Weights of a small mixture-of-experts language model, trained from scratch on English Wikipedia.
Size: vocabulary 8192, 35.7M parameters.
Below are experts of layer 4 (counted from 0) of a mixture-of-experts language model. Rows are named gate (a neuron's input weights, with its number), up (a neuron's input weights, with its number) and show model dimensions 0-95. Each number is 50 + 15 x the weight over its row's rms, rounded and kept within 0 to 99.
Before each expert's rows: a language model's description of what the expert responds to. This comes from a sample of Wikipedia text that the model never trained on.

# expert 1
It responds to: Final word pieces completing a word, mostly plural s and suffixes like -ation, -ers, -ing, -ity, e.g. Ravens, Crusades, airlines.
gate0:35 45 56 66 38 80 45 26 80 16 34 41 79 55 39 20 54 27 58 50 44 52 62 60 31 57 45 41 24 45 68 33 31 55 70 88 63 41 48 48 51 49 30 51 48 49 49 60 53 46 66 59 52 61 63 56 54 71 42 72 52 35 21 66 43 35 76 07 54 31 63 68 47 52 40 38 53 44 71 40 48 63 57 56 61 52 60 73 52 35 74 47 70 39 44 45
up0:32 60 72 66 70 53 44 49 93 56 76 48 39 45 46 20 59 54 76 65 66 64 63 52 58 52 59 54 40 39 69 71 73 68 47 49 60 44 43 61 28 73 42 59 21 74 59 57 47 60 53 42 71 59 62 41 32 76 49 29 39 34 54 45 82 68 48 67 32 54 53 33 49 54 65 70 23 48 53 29 74 53 45 68 31 67 42 20 65 43 44 30 60 66 43 30
gate1:63 69 59 47 39 27 61 59 36 53 40 59 54 37 45 62 66 49 74 61 10 54 69 35 42 54 60 58 52 36 49 70 66 51 48 52 53 27 68 55 43 59 41 66 48 51 56 54 32 49 41 68 16 59 52 46 28 50 47 84 37 50 40 44 47 24 62 43 34 61 72 60 79 63 56 31 51 46 40 73 66 54 77 34 35 77 35 55 58 44 48 38 59 27 63 59
up1:50 64 40 78 46 42 41 31 53 51 43 49 07 41 75 63 49 44 39 45 39 68 25 48 63 39 37 88 34 38 65 51 46 59 37 45 32 24 11 71 59 64 58 46 56 42 25 92 28 51 72 49 58 74 35 42 05 45 52 60 20 26 30 51 69 59 41 30 29 42 79 42 26 58 55 52 57 38 64 53 37 52 51 53 34 37 60 36 44 48 54 37 44 50 53 46

# expert 0
It responds to: Commas, periods, colons and pipes in prose and tables, plus quantity words after between or the, such as two, several, some.
gate0:37 31 47 38 56 31 34 61 41 30 47 79 65 76 53 35 50 47 72 47 41 48 49 29 54 48 21 41 54 74 53 46 29 53 62 60 57 42 25 47 45 47 10 54 54 27 32 43 51 41 38 39 50 53 75 32 74 34 48 45 39 66 49 36 36 42 55 41 52 33 57 61 40 38 47 66 76 33 30 55 13 30 28 75 57 21 56 40 50 30 44 20 66 59 34 34
up0:54 47 18 27 49 63 29 49 32 41 58 64 71 67 66 31 39 34 75 28 68 42 45 51 35 67 39 38 41 67 39 56 25 66 34 56 50 57 37 43 59 46 19 70 50 55 41 80 61 54 32 54 64 55 62 42 78 45 58 47 62 79 47 63 64 73 60 59 62 27 69 58 49 08 47 53 73 32 30 49 50 34 52 53 39 47 66 37 50 49 42 47 48 52 47 53
gate1:60 69 69 63 63 62 41 44 32 35 32 62 58 28 63 56 50 56 60 61 63 66 52 56 41 54 78 34 45 56 54 31 27 99 43 42 70 32 58 56 35 73 65 50 47 51 56 51 85 58 77 57 67 54 39 51 55 58 64 20 71 52 55 51 46 23 46 07 44 45 56 46 56 50 37 54 40 48 32 52 48 69 30 44 57 55 36 36 64 21 47 53 65 52 54 52
up1:59 53 33 33 48 32 40 61 22 72 43 51 30 64 58 85 30 35 61 58 51 32 67 47 30 76 63 45 81 37 63 63 50 29 33 61 58 73 39 58 64 27 37 51 69 13 44 50 41 36 60 69 44 41 54 41 37 57 55 84 28 60 54 67 51 46 57 73 58 80 35 30 29 59 46 60 63 62 53 54 63 22 73 55 28 36 59 54 32 56 68 57 56 18 51 50

# expert 7
It responds to: Inner word pieces and digits in dates, prices and tables, such as under-ly-ing, for-um, $, December, and name starts like Mc.
gate0:32 79 67 46 56 59 51 52 14 38 80 43 54 43 64 62 63 53 67 54 36 20 64 63 49 68 52 07 37 79 53 56 62 51 62 62 54 44 76 50 38 51 41 47 25 50 38 31 62 28 34 55 70 51 53 63 39 69 48 77 53 53 59 38 27 26 47 31 97 46 54 16 56 34 40 45 29 53 38 67 51 47 59 48 51 44 44 45 51 32 59 82 37 32 59 41
up0:16 25 52 58 72 49 42 28 71 54 42 54 61 23 70 47 50 34 64 52 38 70 56 36 41 38 59 36 66 67 74 57 77 52 76 69 62 33 69 57 35 62 75 74 56 45 22 51 49 47 59 52 79 66 84 53 17 41 66 60 55 43 51 56 33 49 50 84 78 32 61 26 55 34 62 54 43 56 28 41 51 63 55 42 67 40 34 48 51 22 32 47 18 44 57 35
gate1:82 71 78 49 34 43 59 59 53 34 36 32 47 75 58 49 38 68 16 63 69 46 46 29 55 58 57 29 44 76 50 43 52 60 36 47 42 43 74 50 31 93 37 48 45 37 55 66 45 54 51 46 67 48 29 32 62 49 54 25 52 55 38 69 78 58 68 28 45 61 55 24 66 62 61 39 65 47 41 60 46 49 48 55 42 14 72 36 36 28 64 47 33 38 17 41
up1:22 37 76 44 81 56 36 49 56 48 48 31 49 46 39 52 47 64 50 38 47 26 28 60 50 44 51 34 59 65 61 37 26 45 52 32 39 35 39 61 46 30 52 48 57 48 59 53 45 47 31 50 60 52 62 51 64 37 55 48 71 76 68 33 32 41 41 24 31 46 41 34 16 46 61 57 48 66 55 44 66 25 71 50 43 65 49 09 70 61 35 66 64 59 80 51

# expert 19
It responds to: Hyphens inside compounds and bullet dashes starting list lines, such as e-VAT, E-Tribe, and infobox lines like - Succeeded by.
gate0:50 61 75 40 50 61 69 33 66 54 61 75 87 35 11 34 44 46 59 44 46 34 65 57 41 35 50 16 70 75 32 54 28 52 34 43 74 55 61 29 34 36 39 54 55 48 65 48 56 50 40 34 36 37 38 39 37 49 40 32 56 44 54 91 52 74 76 99 48 46 53 39 52 42 37 55 55 33 48 39 51 29 67 45 39 44 77 79 53 22 82 15 53 49 53 30
up0:82 74 41 33 58 68 40 65 50 42 86 62 31 57 68 54 39 28 63 62 51 67 63 59 41 56 68 54 45 43 69 48 43 38 41 58 54 60 37 30 49 73 52 63 54 18 51 63 64 38 70 61 38 95 24 53 49 68 35 68 58 58 75 50 46 56 76 58 25 42 68 42 65 45 16 54 37 44 25 55 37 46 64 50 61 44 59 99 76 45 60 45 33 36 60 63
gate1:59 65 50 36 37 46 47 59 40 59 45 55 60 58 55 45 43 40 23 45 55 44 47 55 43 44 86 80 43 53 50 36 54 78 64 43 63 22 42 24 61 38 32 63 34 60 38 33 53 08 46 50 63 18 60 59 34 55 47 63 46 51 19 43 63 41 70 47 41 66 55 62 69 57 11 76 60 50 46 64 58 28 51 74 75 47 70 70 30 51 44 26 40 75 85 30
up1:48 54 41 39 43 46 30 69 72 58 28 68 65 53 25 35 47 55 44 64 58 48 36 28 59 54 78 68 50 47 30 50 64 79 55 47 45 47 46 48 48 39 63 54 80 47 65 28 30 28 58 78 38 32 75 43 47 31 49 47 35 57 31 47 54 39 39 54 59 58 37 51 49 40 62 50 59 86 54 62 23 61 57 37 50 57 47 48 43 47 70 45 19 62 56 54

# expert 5
It responds to: Inner or final pieces of ordinary words such as guarant-e-es, invest-or, Noterina-e, plus closing brackets like ), ). and ),.
gate0:47 48 53 41 49 41 39 30 55 64 50 65 53 41 28 75 48 49 68 39 23 73 45 71 57 54 29 59 82 65 44 46 33 41 63 61 50 58 51 51 69 42 38 42 42 42 44 63 44 65 55 63 57 70 54 52 54 62 54 75 54 24 46 46 66 63 24 28 43 59 50 47 18 43 43 37 73 57 58 53 49 47 19 61 46 58 77 42 43 56 47 54 72 33 32 18
up0:71 55 35 25 58 61 58 48 70 28 53 75 61 30 39 63 11 48 44 41 58 60 37 70 70 54 46 65 57 49 47 35 44 55 56 37 47 48 27 41 68 04 45 71 61 61 54 41 66 43 40 62 53 73 77 85 35 42 39 60 54 24 30 33 37 53 39 43 57 49 54 68 65 68 53 25 56 48 48 41 27 72 50 59 57 43 47 69 33 64 69 13 32 51 25 40
gate1:40 49 75 64 20 68 50 46 53 42 75 37 50 34 21 38 38 51 41 43 50 72 58 45 45 56 45 55 47 51 47 54 41 70 36 57 60 30 44 37 61 51 58 54 31 72 75 74 63 39 52 34 45 43 34 57 56 77 43 48 63 78 35 35 50 41 55 37 30 55 54 52 47 54 44 25 78 70 61 51 48 45 43 63 57 54 68 58 59 39 52 59 50 30 64 48
up1:52 51 56 24 58 52 59 41 34 49 38 52 47 53 64 52 58 59 51 55 36 21 48 40 56 61 32 51 99 44 44 74 59 38 34 61 71 42 47 56 33 89 37 33 54 44 33 57 69 50 61 68 51 32 58 66 62 41 57 51 57 65 19 37 55 62 67 23 67 43 42 18 39 39 43 92 40 48 46 69 43 51 47 25 43 60 74 55 52 34 72 54 38 80 55 61

# expert 22
It responds to: Individual digits in years, ISBNs, dates and measurements, e.g. 2016, 978-0, km^2, plus some mid-word syllables like Sac-ra-mento.
gate0:63 61 47 65 30 60 45 82 43 38 45 41 55 58 45 52 24 29 57 38 25 68 54 67 48 45 46 50 51 74 37 54 56 19 29 49 67 49 11 50 59 71 50 43 52 57 60 62 59 48 58 46 67 74 32 36 61 52 78 50 34 56 39 44 38 48 50 60 41 53 49 27 39 54 48 40 86 35 40 40 56 54 60 35 37 62 51 24 46 31 66 55 85 62 50 51
up0:39 57 58 40 66 51 59 51 59 51 63 35 49 43 29 52 65 66 55 44 39 43 63 53 40 45 57 53 24 49 44 64 48 40 52 54 57 40 53 69 61 46 46 27 67 69 49 55 35 22 39 48 56 49 51 55 68 59 56 69 46 68 31 91 62 37 61 54 61 97 53 65 69 42 49 38 59 37 41 58 19 36 56 68 22 42 28 82 43 43 37 21 65 81 75 43
gate1:26 23 54 41 49 35 57 59 55 45 44 16 43 67 85 61 59 37 42 44 57 28 34 67 58 48 61 81 49 39 39 61 59 38 41 64 49 49 64 51 43 50 34 65 39 34 58 57 25 43 59 55 63 46 78 74 69 52 60 18 30 77 40 41 67 59 54 26 66 68 22 52 53 32 32 43 28 54 25 62 49 26 29 42 60 37 90 42 58 48 19 59 16 62 64 49
up1:47 46 44 55 27 45 46 54 05 37 47 55 81 71 63 60 52 68 40 45 53 47 32 52 41 49 66 58 35 22 66 93 54 52 59 62 55 72 43 45 61 30 42 56 54 41 46 54 35 71 64 58 62 36 62 74 45 47 35 42 40 66 27 68 33 54 47 46 41 43 39 25 42 46 39 50 41 62 63 63 35 58 50 42 53 81 56 41 61 36 19 56 41 66 65 34

# expert 16
It responds to: Short first pieces of words at line or heading starts, like A-b-stracting, O-b-scure, c, p, pro, comp, plus digits opening years in tables.
gate0:29 67 42 61 50 68 47 52 27 50 57 45 19 40 55 63 53 18 64 41 24 47 37 67 63 72 41 49 68 61 35 55 41 30 64 39 52 72 64 53 39 52 52 63 26 48 70 65 30 62 70 50 60 54 30 23 32 57 69 51 39 45 52 60 29 63 40 81 49 34 46 57 43 33 20 58 47 68 17 38 29 41 38 56 64 47 64 99 71 54 72 39 24 45 29 76
up0:53 71 49 30 46 35 71 60 29 44 51 52 68 45 09 48 58 35 59 50 60 84 50 68 35 11 71 57 52 57 60 66 71 60 64 46 65 37 37 45 48 43 56 31 44 62 36 61 76 41 65 36 56 55 41 52 62 41 88 66 34 58 31 54 66 44 79 37 57 43 53 66 54 45 47 61 58 48 23 71 60 28 57 43 71 39 38 48 44 25 46 29 65 54 55 49
gate1:59 43 30 46 63 49 45 64 36 60 24 49 24 67 65 74 46 13 45 53 51 46 72 46 52 65 54 31 66 57 43 32 54 82 47 46 33 50 20 41 73 47 56 16 46 53 54 53 27 85 37 58 33 57 35 59 47 59 40 57 68 10 44 61 72 60 47 33 62 48 40 50 39 51 76 23 23 41 55 66 83 72 55 68 40 48 27 46 47 51 59 54 31 62 55 38
up1:68 99 59 50 36 48 53 58 49 49 47 37 42 38 54 70 31 64 54 53 46 45 64 09 34 60 28 37 60 46 54 21 18 83 28 58 73 64 64 49 34 55 42 45 28 61 53 40 44 69 74 40 32 82 50 40 46 34 27 56 21 54 68 54 72 47 30 51 33 26 39 20 60 48 60 51 49 47 43 51 44 60 66 79 34 63 60 35 68 67 40 63 62 62 47 53

# expert 17
It responds to: Final pieces of surnames and place names such as Schoen-maker, Frankenheim-er, -ville, -shire, plus year digits in tables and demonyms like Russian.
gate0:42 38 70 53 72 67 46 41 64 66 66 38 71 59 64 65 42 33 60 50 50 56 46 59 45 55 45 47 42 38 48 56 62 43 60 36 39 58 26 43 55 33 41 32 60 53 36 47 57 39 42 45 63 51 76 28 65 65 62 46 70 47 43 43 34 51 34 52 61 17 62 76 70 29 54 41 23 56 75 54 60 63 45 51 53 71 18 33 54 52 62 19 36 36 38 57
up0:86 39 57 64 76 78 60 49 63 61 55 42 39 47 59 52 35 53 63 52 43 75 70 75 36 44 35 62 65 72 21 45 65 21 31 40 52 64 41 49 52 40 61 44 56 60 64 65 70 48 71 47 52 49 66 36 44 43 59 31 76 60 66 75 44 82 40 32 67 53 53 28 34 37 56 56 30 43 67 44 52 22 45 53 29 50 56 46 32 76 32 35 58 67 44 46
gate1:47 31 55 47 59 76 59 66 07 52 60 59 43 55 47 59 56 38 68 48 57 71 39 58 63 23 29 38 51 19 56 35 37 62 51 39 62 32 29 51 28 66 49 79 37 30 50 65 37 49 86 51 67 29 21 55 69 76 11 48 52 37 30 67 64 32 51 74 50 70 46 55 51 35 28 52 34 30 54 41 58 50 69 31 37 43 41 61 45 31 74 42 58 51 41 54
up1:74 54 66 58 52 35 64 57 62 40 46 47 60 61 45 74 50 52 43 50 41 50 35 60 62 30 44 22 76 58 68 46 61 53 60 41 49 53 71 43 71 62 48 59 63 29 44 16 46 34 27 61 19 54 24 56 75 52 49 28 26 37 49 31 44 38 46 31 33 56 63 87 60 58 54 47 58 59 57 37 68 92 45 39 67 84 46 49 51 48 60 58 66 58 37 47

# expert 4
It responds to: First pieces of words or sentences, often after table pipes or colons: con-, inter-, En-, In, June, and table cells like Vocal.
gate0:28 67 33 65 48 66 55 45 49 46 45 36 57 34 42 41 49 28 39 41 71 42 96 32 43 45 72 35 43 65 44 29 45 27 56 80 45 56 51 38 51 09 23 58 52 32 38 47 78 50 56 57 71 49 65 14 50 40 44 48 39 67 55 68 96 65 77 38 33 54 55 95 73 48 25 60 20 34 21 41 61 52 47 20 49 35 60 62 52 42 46 65 58 64 75 55
up0:71 51 40 60 64 37 19 40 46 43 51 68 71 21 49 26 60 49 52 60 46 45 31 56 56 48 62 50 40 31 38 59 55 62 23 38 37 37 33 48 43 25 37 28 50 56 44 67 43 45 68 41 41 65 49 40 68 31 54 57 40 53 04 30 45 21 36 49 42 62 44 55 15 47 79 83 58 38 43 71 44 65 59 45 57 87 44 47 58 91 59 41 50 46 30 74
gate1:62 47 37 29 80 30 59 76 52 54 61 66 38 44 46 65 57 51 36 48 31 59 43 36 69 64 55 62 17 70 08 61 72 45 55 47 47 47 36 46 50 52 58 31 65 50 39 55 65 35 49 66 31 65 56 55 52 35 26 67 34 73 45 57 53 56 18 48 43 42 42 49 33 50 48 50 59 44 49 50 64 66 47 65 73 50 52 59 61 53 28 58 51 64 82 49
up1:33 54 56 77 20 58 66 45 53 62 57 41 48 59 80 29 38 57 57 50 33 59 46 50 47 50 15 84 63 53 68 72 59 65 21 44 45 35 54 54 14 69 66 44 49 21 38 47 46 62 44 66 86 58 70 48 40 48 68 26 32 48 75 61 32 39 45 65 52 43 66 44 69 61 57 70 43 39 32 60 44 23 34 49 70 73 49 23 43 62 81 50 96 31 37 45

# expert 9
It responds to: First pieces of split words after hyphens or sentence starts, especially prefixes such as di, up, pre, dis, arch, plus capital-letter name starts.
gate0:57 67 31 38 36 34 50 43 56 56 30 38 51 59 65 63 22 49 60 40 64 55 70 26 34 53 22 58 49 64 57 22 45 22 47 37 46 41 58 30 89 74 30 40 67 77 55 42 27 47 49 47 51 55 69 28 33 55 60 67 34 51 42 48 58 28 62 38 32 64 64 81 47 46 64 47 56 62 76 37 48 42 54 46 52 39 38 57 50 60 53 53 48 54 32 68
up0:46 51 54 60 53 30 63 71 60 61 39 38 48 45 49 96 33 48 44 38 97 50 53 51 63 55 40 64 32 61 22 26 35 47 35 47 48 58 55 41 65 64 54 54 52 14 43 34 28 37 36 61 40 48 52 35 25 75 58 34 32 22 34 36 55 70 56 65 42 46 39 57 57 53 44 73 51 40 65 69 57 65 63 34 82 38 46 76 64 39 71 18 29 77 88 45
gate1:70 25 55 50 53 48 54 35 69 41 37 49 33 56 43 54 51 27 34 57 41 54 74 39 68 66 35 84 30 29 54 54 52 37 38 51 43 59 42 37 50 56 43 57 45 61 56 44 59 46 32 53 50 50 32 52 35 41 43 57 24 31 30 39 40 77 34 42 51 56 35 49 71 51 57 61 62 58 52 59 61 59 44 57 42 30 70 61 84 67 36 57 53 50 14 48
up1:54 37 28 24 17 38 48 76 24 43 41 66 38 68 82 21 42 70 53 74 24 34 54 52 54 32 66 32 68 46 38 51 47 34 70 57 87 32 44 48 42 38 58 55 75 33 34 47 60 47 33 84 47 41 27 43 56 73 56 71 32 60 73 32 60 38 56 38 48 54 47 47 68 55 65 67 24 49 50 59 32 30 63 35 32 52 87 54 50 80 56 23 60 49 44 68

# expert 23
It responds to: Capitalised name starts such as St, New, San, John, inner pieces of foreign surnames like Kr-om-owidjojo, and initials' periods.
gate0:43 50 38 38 53 48 59 61 89 51 40 73 60 51 51 60 60 49 42 58 62 62 49 39 45 31 39 40 50 58 34 65 34 61 48 51 34 34 71 53 40 26 43 60 53 32 64 37 58 54 47 60 21 55 27 68 47 65 25 44 30 19 38 80 52 57 38 46 61 35 22 49 58 54 72 64 37 44 45 36 76 44 74 68 66 50 59 55 32 43 63 36 39 32 93 46
up0:60 74 33 52 79 47 24 46 39 38 35 41 41 43 58 57 21 28 59 51 65 39 39 44 58 41 65 28 57 23 78 24 58 56 57 50 76 23 46 55 34 29 44 46 47 54 27 42 49 46 66 20 46 45 44 60 50 62 61 51 58 59 55 30 58 52 41 41 34 61 60 55 58 56 48 48 37 63 53 63 51 60 41 57 11 34 57 19 30 31 43 72 76 26 61 61
gate1:77 54 77 57 30 51 29 39 46 62 99 65 43 31 78 48 42 74 76 33 48 45 45 73 48 60 42 40 70 40 53 52 95 43 47 41 70 33 52 57 40 23 60 71 74 36 28 52 48 43 39 58 64 57 53 62 57 60 58 54 39 39 50 42 53 45 54 47 46 63 40 90 61 39 63 51 57 62 37 50 52 51 27 42 52 51 55 77 53 47 66 57 54 53 15 43
up1:26 49 36 60 50 50 46 50 71 58 16 45 58 61 47 39 44 15 28 66 59 64 55 53 28 55 40 48 47 77 62 49 20 46 50 64 47 61 50 30 54 57 42 62 30 39 66 49 79 49 79 49 39 65 33 27 53 36 62 59 70 53 68 42 66 61 26 50 39 30 50 20 50 51 35 47 33 38 43 55 49 45 40 41 53 28 27 04 51 20 45 44 32 38 56 59

# expert 31
It responds to: Prepositions such as in, by, during, into before a noun phrase, and periods ending abbreviations like Inc., U.S., ed.
gate0:94 53 51 57 55 30 73 64 33 55 47 51 57 43 60 37 70 68 26 76 37 38 73 18 87 57 35 76 43 40 60 41 33 41 64 65 32 43 37 59 59 23 50 81 48 47 42 55 66 54 40 56 45 49 36 46 65 70 12 42 12 49 59 39 48 61 35 56 42 55 50 39 64 51 51 35 62 53 71 67 39 33 60 52 66 61 53 56 44 47 40 45 52 67 54 57
up0:25 43 48 55 50 83 65 51 65 68 48 34 35 40 76 51 35 22 72 46 63 45 59 32 47 48 66 55 49 37 61 38 80 69 40 54 71 52 63 59 50 33 46 40 48 33 47 66 40 21 69 37 70 46 51 78 28 40 78 57 64 55 40 63 31 49 33 38 76 54 73 51 65 64 45 60 24 68 36 46 63 48 48 35 58 36 53 61 47 55 67 51 58 49 20 64
gate1:47 77 59 43 20 38 57 63 52 34 67 57 47 31 14 41 54 41 52 58 50 56 33 24 71 82 60 58 60 56 21 61 59 67 44 55 37 48 64 41 60 32 61 49 50 44 40 31 67 57 51 69 65 50 59 46 55 75 66 34 56 45 37 42 58 63 54 56 37 11 69 73 31 57 58 70 33 43 66 75 78 44 51 48 27 52 46 31 53 30 62 55 39 38 34 58
up1:44 44 24 54 50 51 54 34 32 18 27 51 56 70 18 41 50 50 48 68 44 56 72 89 55 53 84 57 49 59 49 36 42 52 33 44 42 55 47 55 70 52 62 36 43 44 31 57 44 34 44 49 82 60 63 28 62 47 40 41 65 68 28 46 22 37 54 66 37 53 48 56 24 37 25 66 44 64 76 46 36 44 64 47 53 66 41 28 34 34 44 55 43 69 71 42

# expert 29
It responds to: First piece of a word or name after a space, quote or parenthesis, such as Pe-el, Ma-o, Ka-guya, plus pronouns he, it.
gate0:72 33 47 52 30 61 51 38 52 74 71 47 58 52 34 46 48 33 76 61 70 66 65 54 42 53 48 51 42 47 40 32 57 68 45 42 65 54 54 43 66 57 37 57 52 47 48 55 76 45 22 58 36 30 37 29 39 24 58 60 45 58 30 87 53 29 50 59 38 34 40 39 62 38 52 75 38 43 38 35 47 72 47 62 55 57 26 75 50 48 47 55 49 49 32 47
up0:90 44 57 52 75 37 43 41 72 33 23 47 53 31 51 73 47 57 37 42 17 71 54 52 61 72 52 65 50 72 54 45 32 63 42 49 65 52 47 53 58 52 49 26 54 56 55 67 50 48 60 44 42 53 51 59 46 54 44 17 48 28 49 62 74 47 27 40 39 19 71 55 55 45 68 71 64 51 63 79 59 35 56 47 73 66 42 30 31 45 60 31 40 75 42 47
gate1:59 99 54 42 37 53 48 53 56 58 66 53 67 33 40 37 68 67 31 37 72 50 62 53 49 65 42 61 50 61 52 67 64 50 55 41 44 38 91 72 46 75 42 68 87 66 23 50 75 46 36 50 65 43 40 44 51 31 71 44 52 49 32 37 49 52 56 49 51 39 40 61 52 38 75 74 48 43 32 39 26 63 35 11 53 24 39 55 45 51 51 32 51 61 54 50
up1:72 45 45 59 27 68 37 46 70 45 65 53 47 47 47 50 48 40 69 52 55 48 53 38 24 72 56 30 67 74 29 61 68 54 66 59 51 41 56 36 44 83 55 57 51 75 48 54 56 45 80 41 71 76 33 38 57 44 71 59 62 72 37 81 52 53 54 65 33 61 72 36 47 34 50 51 64 68 40 31 31 54 29 35 40 44 25 58 38 22 72 69 35 55 70 48

# expert 6
It responds to: Forms of be (was, is, been) right after a subject name or date, especially in biographies, plus closing parentheses and commas.
gate0:62 53 69 65 45 60 40 67 36 48 35 34 32 27 67 66 43 41 55 32 63 43 37 51 27 46 52 81 46 53 77 72 58 23 62 43 61 53 47 60 23 48 41 84 68 53 61 33 17 80 54 51 64 37 42 60 55 61 73 39 47 59 51 34 55 67 46 49 38 51 47 36 51 39 49 37 40 51 52 24 17 87 51 52 65 48 59 79 64 27 53 76 64 33 44 44
up0:41 62 47 43 71 46 54 47 56 54 66 43 57 49 60 61 64 32 40 56 65 41 59 48 48 52 52 22 35 65 41 23 37 74 39 41 55 44 49 58 45 69 59 36 52 52 49 54 32 32 52 43 40 52 43 16 46 30 53 54 79 45 66 78 32 22 47 99 45 36 69 44 71 89 66 40 61 49 21 68 75 48 71 41 50 47 34 55 25 74 53 57 42 69 67 59
gate1:42 58 43 51 40 49 90 57 57 41 84 30 47 53 32 29 59 64 70 54 44 46 57 47 55 33 54 54 22 53 36 64 31 24 49 48 46 42 43 26 62 29 52 39 50 32 62 41 80 55 84 63 48 27 40 81 55 48 47 32 32 90 43 40 43 48 67 28 63 40 46 41 41 43 35 50 53 58 58 52 32 25 47 58 64 67 54 69 47 31 54 48 55 50 31 49
up1:39 68 73 53 57 54 56 60 62 63 45 51 30 29 47 62 64 38 49 43 34 35 55 13 72 52 55 53 40 54 62 65 60 18 75 62 73 31 34 63 25 71 57 53 52 32 55 57 66 38 36 66 45 54 39 49 67 32 66 63 49 60 60 65 43 61 34 11 33 58 63 51 65 30 73 43 50 41 59 32 35 56 42 23 35 36 62 38 52 17 58 44 23 60 54 58